Below are experts of layer 2 (counted from 0) of a mixture-of-experts language model. Rows are named router (the router's row for the expert), gate (a neuron's input weights, with its number), up (a neuron's input weights, with its number), down (a neuron's output weights, with its number) and show model dimensions 0-255. Each number is 128 + 32 x the weight over its row's rms, rounded and kept within 0 to 255. Numbers have three digits each.
After each expert's rows: "comes after" lists some tokens at least twice as common just before its tokens as in all text. This comes from a sample of Wikipedia text that the model never trained on. Tokens count by the router's weight.

# expert 75
router:120140158132188111168101112129086154161126115174088070187125118119162139100107170140135114154182087163112116138129072199124109134107157173161122073096112119142159069137102068153203170151114121093097153104163113095157128144154141128162143106173118131078107154144157100097127140118142186132101096122152149119189093112227119162115116136153065045136180132156094131139145131095156129153108147110144120137130105116156133149178104145159138104138150087110143113076123136123124160134165088157125119118156115118162072141147091137113119120113129139124125148131152151115104114154095140110106196130057145149091135171187134146067141119138135188101039147057182103165139118008142122177111120104139162125100118160122108130117076017108116133122166113092107184091122071127196162121113101
gate0:132190142131165130123137132107115208124107093181182176130097183100142112142081114104137120131115146176155151193151141117158154117082110115191159139136092118137103143102149168099162083167115088174111096140107124072113090098149146119146181111108193146174133142159136116145148198156150102130161107136118162124137141100134106086151149082080168076101142128075113163144099147126151029095132188118152156162144136125118158164126123180159095135146099125128127168122141095135125135137108143103087139208143113157103147194164173115186095175152168114109116049108178122140082091134142125142145103134125103151099059140155130168122100151137164079130047135114149118152086124130145159137044125108081131096174153132121188132122160117123082093152078100187152067085122153128097188182202095
up0:155071110082140138111151074153105127100128131079109132106176160096101151115131095154069125083099161080178125111131062106124058140157184163136152058138090113104109150155141151147052147100154174152121073076133115108157154142138185098155126154033084144143112148135151117129134115120123062113112170100169093107133086131131100184133056114117132127157172110134158150137173148073089120151128119227151151094109115021164124161067081122101161144148094138117090109076136181125131197083124146110125098099193172132149132111150101085101124188107055100113112101121180110128132145134130100140128088123131141144128144162125125099150149145111129124114131091129063133119204160126147133089113131144110114121124169154119125112176107121118092166069103169154103086114104183090132108067078139
down0:185134101203109078144128091091144133131132128157134115123102082130110122136108127114126187139049133093151138088141133153160130177098136135076074129083153159120094164102210157077053198139184115112135165145159135137203125164094104185160084180077130124113157116132133161143112095082128161145091182137106103186099120135113176128110123167172138074124163168105178096158190133119127146101144094128067124128157140099179117132097108108132184126089094060113105120139164113235100079081110099102130111150149094097139081100091153063167099144112149080150138142157124153173151163149112137094116145136127111069095121138121116085161147172103131086151095112076119085117159162144140108100191153189117142141153050128102129120161125171166140131101116133167132168106109124140114090098089158
gate1:168230142134122093150122090127079196065117082118091130131168134113189167148046148134122150137142078130116151136115153137140150091174126127124133148107132177102128131112130134029120167103104074130157174140110104120160117156174081062124069119164147173140060171127102082095069137105177100156099163147202173127110135150120109152149153114106095156173122130174107116175114122184080145118110120116113175172191102150187153123145100088103114126141121104106133131152146137145128161120126104111116175153145157079190094134147155089119194068119178195084104094101171115134103112100127150087142113192117167215076127095114126135125143131111117102143138144103174119142162138146074132160180123105111109127162114124193143147078087133119136099176087135146122164088141163100186125115139095
up1:080097123113108170104137080157123145130107153119195111215090143187144130118172104090123128141120091113155148133129092124134123148116171137099124113126147090107152179152144133145100130126145139170133154165123181127073149109112107114070157119063080129142204098145150118164176122131102120100108120109125131084162115122105119134149116125145102120088112167012112120143104094083087090105149098133180038136176145115082094063134214137129145157116208172133120142148137105066121164183097088131129076084092122087130149151162146153173110166124086070084125166110136165171058141130153141148101103102203147091140148164187084148162130138149148106140121081162182108092078120107125153121095113083100107091103144135107163131174108125147092154116141136091123064077121102152063156115080156
down1:097105127083076145131134154180150143191123162095061172131117142120119131124131138145170169152091128110153136153144123082071105098121138101148107133174164132151148074098115133152076126120089113128127076134117132192082109118091083120095139121121120116092160128164097159150093148140074121109169097133144185096126119070112159176156155099084144071148130091064096122165163195127109153119093206118179176126121168085117152151158113074122138148090108177103126138144166147161138126177142160133080081205092162148110179124096188190098136109128163117224113115128165132105116091114115177169128142122148167142177132109060115092129171111043078175132078110179128129084106133165117137071178134120125088126107129105177127084152188181080115084111097100176160127100123129119126097144142157
comes after: " |\n", ".\n\n", "\n", " |\n\n", "\n\n", ")\n"

# expert 74
router:122161151173137115160078136150038166152132115169107174109148118100138144184135093133129115077128125123125164114130154119129115107102129077097140094151105129139113080110112138123135177137139114191211171086092089112075144116107109182104134229085134159137161123118162122135140101113132096137104139119133157110192120125148159152125181137203134136117088102151153078085111083112099133122100179134150121060142083202154111120127143078105120141131149149138170105057138163114189079161169201100069133137123135043066052125086150129122138124139177127172149158128109188070113151149106139093126175145150099169147113105144127150071174166077158153169127092094153074157164153095091098149138086145133153121136162092162150090125090157102137122126120110112130115056141136104175100131074085
gate0:121173132104154101121134160128151077118152153107070110126175134057136126105137127191190122119166122131130107145163157170171086091142128152111130108121103119117111152145108137146092115101117062148154141178098151189044130167140141125131093123111153091174084146132151131113136119103101059084119090098132121139103194140078128129128158159130123148097127131131201136097125106104157126035109136110151090133112103153114131102181085157115140134080058195085132152093096157155143101149166132098116155151110081117138183149098170161105062162157066132110154171145141164123162108127141151082186086068081111151108124147172089149156128166173144100148116226123098166114149121063156092179176158103120092129153142133096117093115128224164085157199109137089142138144075182106126103152108119
up0:107117128083129156124164150134117109142120158126074121193116129115124158176142133104104046155121174086084097158078106123126086092111146123097140165125092154159101109168148123130155136103115168189145128099166172117111177077123043082122113141155087149099143172134135121135141170143123121176184119178122203155143191120182110158145110117113139146100204166155090150115089181147129164119073159136125137140122099127134129163135097167128134147165134125107145167144107149147133142119100158127158103102165165178157166077150159115168123155131127121182147153125069124179125120063077085105133153174121133125097146123056150214107191096124119109133153096122151178186134087210132074136133125111080167140101094090105151092149075159126201097104139098153160038096087163078176139118152095
down0:076087129117144108130152152178150156146177130138158192095104123213164119076196145153117120142162150106180166101089150164128132160159175078114061120087144118102154128062104137081163150164138086138140173139134089055083119097120136129065123161166154057128147149109150182123176075116161142111136109050162113156164087134055075143137100128121135097121119183163103093081125114126113116071089143153133085137123144115166143172128127140084113126123173151061101125171158121132120109145120121113103174126131113135106160101162174123145132109115149134132091135191113122087132150147118101157104114125077083112114071107200160055135123063100131117168010135069171131115154142155087142117173171148102149142102123120110140094177132111152109139077143143112165171150169132099132162141163152
gate1:132188104122132131138124194151132121130100141171156127102126079111121162166117143046089099098115203148129142167117100053082127139116118081059167114114133111127102176105101099223118129184096152107120096200129142117114162135182152147137171143151105156120064144109166133163084091153146140153122164118091124138117148123148131125157217101088132120138184153105125119137105088111129105124152154154108041095137179118175129112128118153096110085063157112191142114106068105122146140132068116161108124098104107095174149145100134120090118123180145120135107084099117159141176198176101114192125162178123149160117136163112121105111114111111145109135175139093132200161138144055127122122110177133164120079072157121134142092094174130124060138061186082169103132117110133138164104093183086
up1:121116061106163081077143099106151143177101097117125129124163112138093091089099118110092184177203074186156101166117098083131151124109123168068115070150143073081106135113126116099142118090080146143067123092120090161125151083131132177133080146117131125087124187169135161097112107075126194126110176150142164155135140131069117164053115144143123146138058118115081139160157130163149114140137146074148142149086110120099094161122115150067068054135142103132122081106145139176125104163132085133180157142148174122143113100166110122068177033146112148079136104189138098130074151153099110108137108147152162139133108081156204094139183117087095099104160133106120133128108165122122145096162158113127170115128150170104069127082078148079160136119145080100108143113073156152133120161170180
down1:156183142077096173156140196112116202118103150150137129107168134116222114174108109156174111139141128141170113104079135086146114134127095101079118092182162057109094100129201104182120178175114111138125131143126109105118105097120154130098174106115092076136153102194150145058122137131228031150117128095147164188155026132117138119145110156097129133093120128117103107127082134106120094080128104157103095118137181107158121115122125184118167100072084118074140118130127089132167143154093137080081054146190087120127145147119141161160092153111067117124182075141115099149097129153156137131141108114119196144088118196102160160114163095137104147070129077103093145134150176138160091133146121120103120138113124149172087105151142147158136153114115123114128135132129160125161125092063162
comes after: "|", " in", ":", "-", "°N", " of"

# expert 2
router:139148133151135121103139111125137150143123175053096155176131140102140110106128181147097152139149108119157139083115098163144098118168060102078134119135114093146160046148084143126124144126121153125112143120173186118083162125100141129138133208122095102175094111164141057140139019119143133149072099120156192105116126085150163155168058110090138106155161079172160086136147084168134167080097110156145128161120053086077169131156186134101063124170107169117149118114129147156165156118131131152111107125118080117038117129204090150139163122125080125083134140195172126184106178115118144138082075133127169194135148149121108140050146110139097142152150125182163185142145143083114110122130153100113139125076111102158151135172108172138115126104156110102135167146136081069117145124061119
gate0:144110100138078146111170106140172122110160097059101158137193068108112176102121159100161139146116200153106103131118159125120113201094147109159102092095153127113129073169154104154144151129156138167171168158167128119115175138131150142106112133166077120107156139088205141118141106089119119178146096063210160131212210130165146083144148195121148128108118127112109104111159137167097150091096165094123065116108116068130132165153113144180094152097116140094140168131092089143174105135114144165186165198142128067125074122093107111125100078149118138166141150137096133129129096120087122099166128079139103166146118187168126137141139165195165133135075039122152142120036096164147178110118151124106130169121127190117125141131146117147120099125158199159138122174147100132176134136114095
up0:135111132121116147137159119107087120136093124131159130099092126101133139117143108140174060130101128122146095168208131127155157130109197145154089127142131105192117143168079137125144140101114146169175150139108162094104073153164197148120095165088102126094192066141141112146104129104066152135070111144148140111102122131027107119147104149072126109078143055121114089121143149123080118123137129117152085139103086083129115134140130203143127127178099160138145111091179124121120125166134147138109100147097135111171148107122142141041083111124078091165085097105065096144098131156139170042091118118058096101132086103114115139144092146080160114187113126128105134146146120064115165127123155093051105090132163060182161229059153066095131137128157155156186148141102130098119135144086126
down0:128139137109090108106122099110126132100154146089148192154129109164134120174160117131092149149090112121083071141088066122148121059116151135157088156126105115154148096162134079174129119119084093126140116114150028119078083129154175120135063139189117120072124139132112107099148122117105134109117084099168164152133081131152124058136097112181173101143150140188060111110133112120139137069058127096112082133131132058159070148142185131127097160140116098142099098166178190169146092168108117108090180139137137137142127151120085150169107098139185137164132153222175142163114090146163143141101107175104093186052126173168190151139153129148163162149080133131151160120108142135139143140173156137187155178101133086101151148185085080167113146156155097074159098127109153121147076114114078
gate1:167100175149124158100118159125146104134106161082190158136075113132132123144118134124151111074128169166092099076105111138109117122144082163028131090104169133121079118200134171134082173159131123187148081170137178204175080149154140157183163139120138091168132134148116113120136155053150135089181119116109168112189160109105084121145148106129113139094109175158170120130152107071112151175170145119119146135098132131127143193126132155164104114165196098102096116147184141047116135148095125177139150118151127090074086097151137069084146109158122141124107095136162153126115135160147104129159098150136180117156162112144133133184167093117078055127136058091123120092151178138078172144113121192161070157093115145156143184082114192103165070126116108087151093108160151136142175110131134
up1:045119066125105117188097106124141148151133126139082089072113169139122086111118142078165105110081158139117153108101110062160150109143139135135116165092201182125089134128116124088137153163119168173170116123135189137129112104122128135114091114134161089135128078109102154179112194158213130168128109118127102105154111087093163098111062128127110168140167138093139091106143130115088111158091179170141131143143108063106150165090117050158166124157092145149091126123128113098087092056125119067129156084073140212130108093107105140138108158093122133075135124133135128124134120149137193141131214109104109197131120159118170143110171154088114157171177084144153158136105140108151110161084169104100129149129097136050156144160070162115143160129137159116151107112229145121141139184071169
down1:125104161165161169113169171124126129135131168165139169102139138144129169158126132165175129148161139050155128073163127070162089108114160172096181148087115146106111127172187137106114153085139146149113154143087134092192151180118111072123138179110106118141168133064139115175103123078148086153095153125118127150104134112164136123155136194102071142123086113115125110119106075120127133133164094139174153092120182133123174178099110132157087158116131133161073064138147166091058113138085159156127130126127149114138144112137051147167152097147138093127107144109063128198128130114067146106147112086101133192035175159151141144189120144172064101066140103129153139097189156131103068116125113142081148095079107159070094181071112113126151079168141122134184103098193158120128086116113117
comes after: "\n", ")\n", ".\n", ";\n", "==\n", "\"\n"

# expert 46
router:123150104219173083130192053129169120136113107108148148146137134095073150144162164135108075103121187086116156142158087094087142098133146172080113133107150125141044117133162099143123158155138155115164162175090154125111125138118127125087124088105148128122153120121166156081117108138131110159101144150124126095165141121202137174100093129074121106159147118097105152174122158102106155125097134191163116142146100103097172162158102120141117153072029193126133070091087151120188150134195118096055139126073068137108086144077114123120111126153216134113107128116126183135095162148130110130066086125090199168060130187134108115160123142147152133128089134086142177148121148158090109184117150150155107133139075058127109111157141156118113138107111125129129096061171075116122066118107152
gate0:089157129100114123147086168119142128106166139122094183102141100107128116171099081153124100079096096102090056106115073128114103137143176152130116154141174125173149157133112108096099114114124143131140104146124051113102204123097132150123075128106155068118060110159129088134122146139144136134210128152103104095148109094174125073109152174169085110163120157080142107108137118134156132151140093117149169162151098107150080095124111067112142132124151047055225167173158123128138131100195132089161113141088154131200135167157170099144114147098114115136104189123193106150185089168159080161110103174082112144048181083111151150104143149106097112086152157091137175139147108140150165087128135088086108109143065108110116161132082171158105118083131162144152132151120128137132163064102201
up0:155154125104084110154121108133079170134131127122115127133137170144111124128134136091093136136167154107164149123072154131171109118153052131100142086088111115223136115152132146075090090097180151147140136127124135125142117106086152122178121124117096125228145157146115121171152145126168141082098181143112131134029079126101150094193135157111136173153178151116113133150109186079070135156138093086144155042163119141119114141114115204104166124141095153124165165148132081191117161093138125119093168127124135107138135136131210096165149158137130123099142123149124086179205080149205140158142147142152091147131154125115185113120129136051134114159135108148188114150174160162134111099063080143135105162084132091147127140127069133167130160053186118193088132135107149122157150047124136
down0:133181113107067102155110128106160132133114165155146133116145066157106121161181138171107101214158139155128105140046174171154104091131105129125142105149143105091133111118157184016151121071121150116153143082112111146101183090133159118174183140124148168106120130053076189115181097126159177124140144113097132149045118107120093127137114121168114157101156111153099154122091165060137169132144128110081116094095147134127117093206093106073134157147148125124115078141109107099095147094130155170150127111155172066137130130103151121157198156133103175138146132186153135104114136149119102117100138178146088141146101116085174110132103071094137141231135113087073083113136128161125140079155088112121140170084123114115135142104120117134144219055106124119097160160117148105147110086177092
gate1:190093130118196138062178138181183142127170158107183125136153119145065103096129111058147142146149112168099149155088159117123093143108129152107180075130116097161182230146187128138117136149100112110156130123104179114091154134127132062107110175087163124152179158109133169145115100173112172136142101138091106172166107125099159143117141157117105116144147137160088091104168131103092119085138178142157071221154118129182186089147072168146152121168120172145141116158149082090160164126110143117111172117179141160145172125124148086113134127114113145103111088211140169118173118082153135181157131096124087136087172135154165098138108129157128094107111081175148168102135096120095150195171150085111070145167099122145108179109086120083147120139094130106166128069167071115151152168154149
up1:131109120173137155152165115127155124166109111112158104137187150153125123172125158131117124164132104066113144144107090152113134158145100137182070156087130147132149072148106087098102075142111098132022133125083113208113105114122124121124119082188097177084081157107105098124114124140135095155140162138133128094135098164141112114178120047093125197092115111116103134125149160131155082156164096098151098037150135153110121175116099124210140056134109098130097075081186157137115090099118155131173144055098079115145113132127173137142127193176166108143203084161125123129095098120146145094159211216102152128111089127116091131166091152060133069102171108111121139155135135060158099091139141120142130180124160120104137128134144134170124170123148097098182175158098133131148164093148123
down1:115117151155103130135097109136131129125179133060134112153106143145146123186145115123111106140059111164134107079132144173109203108110115131143085133146082174105133117152121052162160172193142117106158132056168125177125137117135080120162094122184125094108135133157126097152094098088073092195105171080199099155088070092147122136136132076190185155089135160168203190120128165078145128174131152199148142082102111187190100095153128158152076110147120094124134066176117202168131113058104140098111164126109146136089129123200103071134152103116072129125152162104183134161177095125137084137111124130125149130081127143095111175143113110084123185169096103149131157103106171115096119154124154135136148064158084169124160103140144128108112113163134138101140111119122159092175085124154145
comes after: " ", " (", "–", " $", "_{", "/"

# expert 96
router:119145053064104091150144111125163112174116130068147111093157116158131116126092118124160162169111165136170090142151060133146103055117089117181181172156122122155111159141112145147130065185116164180196124110127142131137094136162085125176142122154129127130158144124148168079132118110158149113084142121129094025167113112106106144112122154152095097173156180024171146075130180074122102156139164126112127104142141103104124148094097108156185147107066105145124166121123088122115132081109067169099123141118061099095057099125098117128192143079199117090130139121126176073118132207118123187161165116116115070183097145084136093106129135122091113179155157108119112152168108167111125130138140139156106066105109126144141158111078153126119148110133099112108108174155202114119099135085157
gate0:090153103112105035099106132100109142139148179127175067103103140126121139128041177100154180093066159099103143149077153144114205133134115126135118127136074093135119005114110121103132139184148112137140100076168130095042132144084138130130173144120092103124096141123085124140087116083169135135136123154052125176118096163175160126157111086100114124167181098131075152114134103110118071185157110117163152149146140123140108066150108075110129115109091127097149181143103087130138124209129103104106099109128034170130106111137153093162119129130122179124142136136138103144171114100079149061134083082106166144154115148105156172071143074127151115140078143105126142117112096151105156136166136151126085143107087114123103129149130138175172199073173145149109161156122066092088114115134120
up0:074124117100135139104171092210153130140129098165106161142148110167159153119128116140113120147101159128153084088123138069160150110131134074112157156102176126116093172141145183126127118116135124106132144173051180122145176149166099169141100107186153138103164067223108155106159151152182201158113071126156096096199123111078132094111116075113138098072120167102094148083135105190096094140115128170109115169077142092155120122137155195142117170127120090137128131138174158133124109063131185162170094112177120120149129141177144137098122175133113115174118159157113063124079104084155136135161131130071150128123178128127139132187131108147105077124091144168130142091147104186139163117098149207136021158060107117115100168126113105081150117144094154081088095117138151115139101163099132
down0:194168087178111139143178194091150098143077056151081153092108139132097089168183060107100043121198148172147150074105087130109150130105157109130137146208143142120138116160123131161084149202121119122073126134108117105171103137131126148153078154163073122151164120114113121135090117144156148122104124129111125165110092111127078117166158105108067076130102201140106108137133124156171131095118154112132113119107167103098152159121091123177083145076136139122132143150102113148140171152103189170082150139117130163070105135183120145130163147137118139154087109092128151160123154146118100144135135118097136172117146102074106127092092175125122089082073192131184126187174146095181119076095122119137139115110103094140173159147108088158058116115050156113106109150094124133140203218149096
gate1:134100143058125166063099131104138121171196112101087095152107109119125139172147172144078143113150146098150123111098162134097129161123084127101134148180061144139134096085136146112161157085109130120138181114138070174138142074125125148118144125100142131128077099149121088156059184142122150090162144114116198124160156155139184177063155097052150193139125181144143143142084132147125169162180171123092043097145134089106104126126153127091078101113118122135135120166181176144163139197094151155156086115161082109117192136143110092154083125115180117187116149138131169098122163110083052123117185149151115107135141146111106091162124161048077196149144120140101083132131162107101185170135130161141065094141136176156128161124123140106119117135140144130082101160145041174128144108132108
up1:088086127136103078115124198135142173157203145112127152147128136114119113151097168160128155127142145121154135161132108108199142133142114096138121102107190080103127182110076095081054096114136118126154116108146150163095108081122165103158182123167123180123188149117087119100091135096186090184093147135146125129149115111115160130110144081166124097140121132081143119139148129075102037052131151135199126115106127114121127163173200113094129066096140150118125180085112197160162100108132087137132118158147132207133117175141134185111154139127106117052134088098171087081181218111154069171130080114108109101101162100167163143120128142143114112159116082124067119098172114159140126111143104123082141162119154136149071080145145118066106087115122132149113186156119158118083061124103139
down1:134130154120073097102158153172189071145133104117056122130147106175122114125118161093092133073125154160084089156136103087136142090126113046148138103114123121144105159133104143119081122089153105160175088128139168129140125114091176134094127164128091142114119135127158184094089137112148181120121106067175134107132117116112115148165164085142124068160128167168194153109080045145124065114124140188114156124112109119107105150126166113115147090113146155143121191140188119171184107143113172151134146170118116185142108137067104174132151123130163106110130086177134102044187142114147126124122114189139097155152120162101183084192111100088119158120146144167134133109102125190169166140197080110148160114129077229158079083168104137077151108107175105152139151137126136072111070091089115
comes after: " |", ";", "|", ":", " /", "%;"

# expert 9
router:151163062122080167032125054146128120150106091132136181101097132211148117146158165125111121117187181115115123165123198096093127175179155166115146177134147124134116082079192148121102105082155161071113155141063109161147133121186109137096132076068145158092172100099127116096130169129126090145138165109142120086083147137152128147134138119072109075151118142125165158169149128087106122128149107178149127077101134129091153154198081062151191145105118143149094042097099098087125171155092104086084149104074081127122103123066094111120169082118091159201134097097129102083113074123115118142136118155108151152091113095155131148108129153151149086109143170112122139152182143154068118108096119130173119167171148054116144132112145100128108175141094158120147136153161080128129133104147149
gate0:152176148126154108089095138149078106137114120152187118162118151149154100129108195158129156163068112094057099093158149168121089166155172086156085113096146110175101160111199171147141090156125143147101156118152098226110105098168132122157092148105095091131108118126107088149106111145137081090158141140171181122173121119087104144113126169106159080145083198094081166079085187202143145112131135054165153168097146145107143125116150166147087194124072110126173121162134110144106109141191104120050118093165102150140159133099090148170209144098129102132168129150120118153139135145086158148093134106154100075091116120122157138107143138152143105088128169089100154139171103102122109131140140089111168143125164138163107015148082130107057154107169127122092186149109143103152101150120129
up0:092143096091142161114192087139098121141114110111150120146105123179094090148145206128082176112046127104074089161183156168145106125107084124105053090124130166146130124087140087105162110139146199188164101142181079158100104087127147141148107114107141127167178084127112099180090129159124126093124163133177133059108080099118134113167146216115158116164120103139171145118126127151130105111129145120144130105151155088133140122133124119117134151144080084105150034167126130163166086105143128133079124115113145154152148155114084085189158131136154129116178161173106143131174130160143152153079041127099210143109116106152137120145135130207163128102124138121090148132180118150078089066122130166067156194190125115130118082185124087166065156163121121112097191106114116121132130093099140
down0:147160054104148151185151137141165117092087098144125114126160092143123144142187149038083106137125098074161125159143181150127169128132131081119094087131148160102129128127061154122070170151104115125169115193121123103140128172102127170164146145099150143152166150121162157151146021077106108108121128108150127083154170071085127145131157155163150127126140125098094075116103181138065143115125121149183104113129207111107115134123162181131187174153113084118124147105116114105129145117109168122086133074115138117162128143082171177216193098100161067175175145103096099126155122189092156088084150131163132080165133142147117140126088121108143106126105076175169126122122140152116144131118161093094107185136042084116143120127111163080177173158070138139112194122152112077091123140147120
gate1:178109097112109083133096103103126172101173107101087082083133120195121161113113128110134157119106157075084159200127147122089121106143143084090182159131127071171115158156160170139134190151164142111111131169125059165095094124102172129117122139165151100097123091119112130167183074129058188131137193102110140166159101118151130118091115125123127125218133081141114072121147086140119096202154108180170189066114109124126115147121133109130199143151119149105158128127120073040134109134113122197124159134162107119138146114185101109109165095142156132154157108099136123123072108098173143108140153127124188151115157166094130116131175121142134095096132170093197179096126055136125151078167165162113133098158116180174110099106078173105136075104110166122123081086127175077159118100115146
up1:169117134162098130107131095154109154126078048132156108112137166128141174149131125152112181131113161107123144110121200133166129162156071076130207210131149137202138146119157174123165177096129128160134097153103043131171074071148110122095068155114157094198169103091143131119131175124140149111100139091138154168185077160061152135108178135142080125211157144090141085143128098081092078138143077128088156125150101121099151145166132154174124161104153138127139154134167101120162137129122139138121165052093134055155128104110106164111158121123129130094148079183142154121098153091103146112113135110136149127120153165130153085135127107169062147076104126138146165114147113170097198129077187120121095115127146115156156145088178154140138161220168154077102146118173132109137127149117069
down1:157140142095167157094180130121132173052157131154162091118106107121153139121159164180110107118152163125078136097127139122051136187096025149126117115163146102130140135093169211177091088072115089115105119136136128179142173081150096110134107129105138127169143098081132173102149148120174102165072122125145160160153128133066121142158124116101094140130122134180135157142142140127101170118130133127122131124051144131161113184079148140072096106097151145152056180141113099141158144108112114158201126095070147170096061111151095135118155136180108148151151083123108120108167115120172112160144151125106053105058158200146121123076120148108123161119171165098116106148106143146118032116115146072131132146138154087166119132208137123110131139154135097214103091133162099171134171147083162
comes after: " ", ".", "–", ":", "°", "′"

# expert 111
router:117163134117209058126108136122081177158121095107141107175109109113147100141105075123122078119191116124162083115093099141130115135136141185136198118111126132093142151132116145132124152121123117109133147123138096111140171130179123134118152112188141131028134155124165142115141110108107202111128107102149177101228120115149111077133140131100134142136139156155100160116103148089200126115125129095080117148112136131170173111114077096185112133115161123148104137098121055067106142131126101135124151109139107131190115124162107148100120139080119134083147166197116214105101053148089132153102185109020092137152089224130139135136145121148122131186144101109152134142168075052170185145123114087152112143126174126086135114141077089135118136125200124109112124169163152109109194144079152
gate0:204115141113141076166122158127058113115148151116106162152081166157112122227131135163074099118136111184154076106165152130105118160110133150169150151193127151098110110098118171117058111083138059115164144134042124128143112111122106149103148061154101120100141171063128131136104099198138124140084106089086069150149078220164124139122112106170131079139138110148123147075147155149119133128071131103135161136113085091127075146150157080102077080146108092116133117110158114131155130110165112092128180085129077109142161154109106100121126133097135125083089117138147191172137117153149128135167115142107162148112132193143111123106168154135090153155139111158145170125163215071161176178146142098138166178185099165135136189112111116135075087098110158076098122141166110080143154124075125
up0:124193138164195147142155142098122133125171119123080113127171135186084135125147153143172100072125092145091131183098146141179090149154083125133171148118170140110116200134174095100080153152126140199096104107087114086072134149131118120131092180180120146163184126157131133116117048104112136152116155177073198142139096186162099109125168137127170155084127120129144090130185097164160140125132124117128157113107089181161190107140100099189135122142103136117125157140110174102120200124126113124073152122103104131073136110119089092116124053084127081136113172130151089179128149108123131117083119069160108188116066161114064124124103080139163125094098118153135099161097138109150100171141120121080112160154109139106076153144216098111116065173115152103121111121128119074149098168051076
down0:151149078157193124139131153134141160134080128102135107136193104108107081126088096098153113148118162145071133179092118140225150122148127149153175131152160136119176062201116135140136134174118062129124167111145088102117150168102135117140076160073117071106085116109145133106172144055136166108151156138111150064145146124144120139090117114114147123139177106129155116164216076162085157118157090157144102115133091194160125163142112190182112101142127142133100117093080150123050172171121079139113060152139104132139149166102143084108179167189111125157134157101160114089096132092075155145140109134166082132104105081124165207154130118150153134120116101117115111158144071193156067124092146172132152120107110156104096057156144076117153174133122086114101116064177113112150101101130122
gate1:158129117095122090077122049129097163116146108121111144207171189141145153123108151128183154099136161172078133122116154141154133114097138120126106129049185153113187117102096180135184163119113132110140179123141145103133139086115033146133137105170138141196121132125154156109155139103144165132111167179123158194101122145105091144103077205082123140141068123088167149106169140164146082135114103155111102132107130118092149064100174169106121116116118142142162054108096117194087101093124143204107100078127100071078113120154130100181143129053139110091100135111083159097167145078050164099150119095152169117167135163120155156139134115155083087105149143149114124099117154136102095158148155108151104206120114069144110197146113127135107101142118135116091070125166125187140114085117101
up1:112119102151087053148143180120120102131106089128152152138148106133111123158139155167134133137174070108138108133140123076069133155111167135147110109160108123197118168175153076118128127127120071076107117135128105157183125149140200174135179162156127164082172085088142179086149120162128105135168103108165104142084092114051174092136159099092120088106119140171147086160109111124141125147143183107092152151149156119114116134189088075116102154131154137139137137213149154122153116119145157070138134211151119151128059146152140136114139144158100142152129110116149215073106105127171164159118093186101074113083151105081134108125158188112127147132210124131186178129109155088123120157206095186156080159096172144135119128105147167077175098079123106149109141108114155087128190068130164
down1:099067090099162157136125115143121133109147137183111111130087156183123155178137140174084164112150144106134114208134129075081142109113175128158120135195130103154099102152174121095094146121132135108095083136133123118102096135201136137164169113129076150103124069135103146129086097102146053101085115049184096137102080157141186054138153107110156177141195133116138088121101101078075121094113141092109129158154089126093118158180137134087115159137133156060139144123179174137105210192103110133101163133162127097133143115160106137063148154146110150138121154130150168101141148138166109211104135173136126096118150136125137133120111149137104154172187114094218166106113123137131145111134086111090053138128208148169120153119112126144110090137135143184096045143181125145166147071149110
comes after: " |\n", " ", "%", "0", "|---|---|---|---", "\n"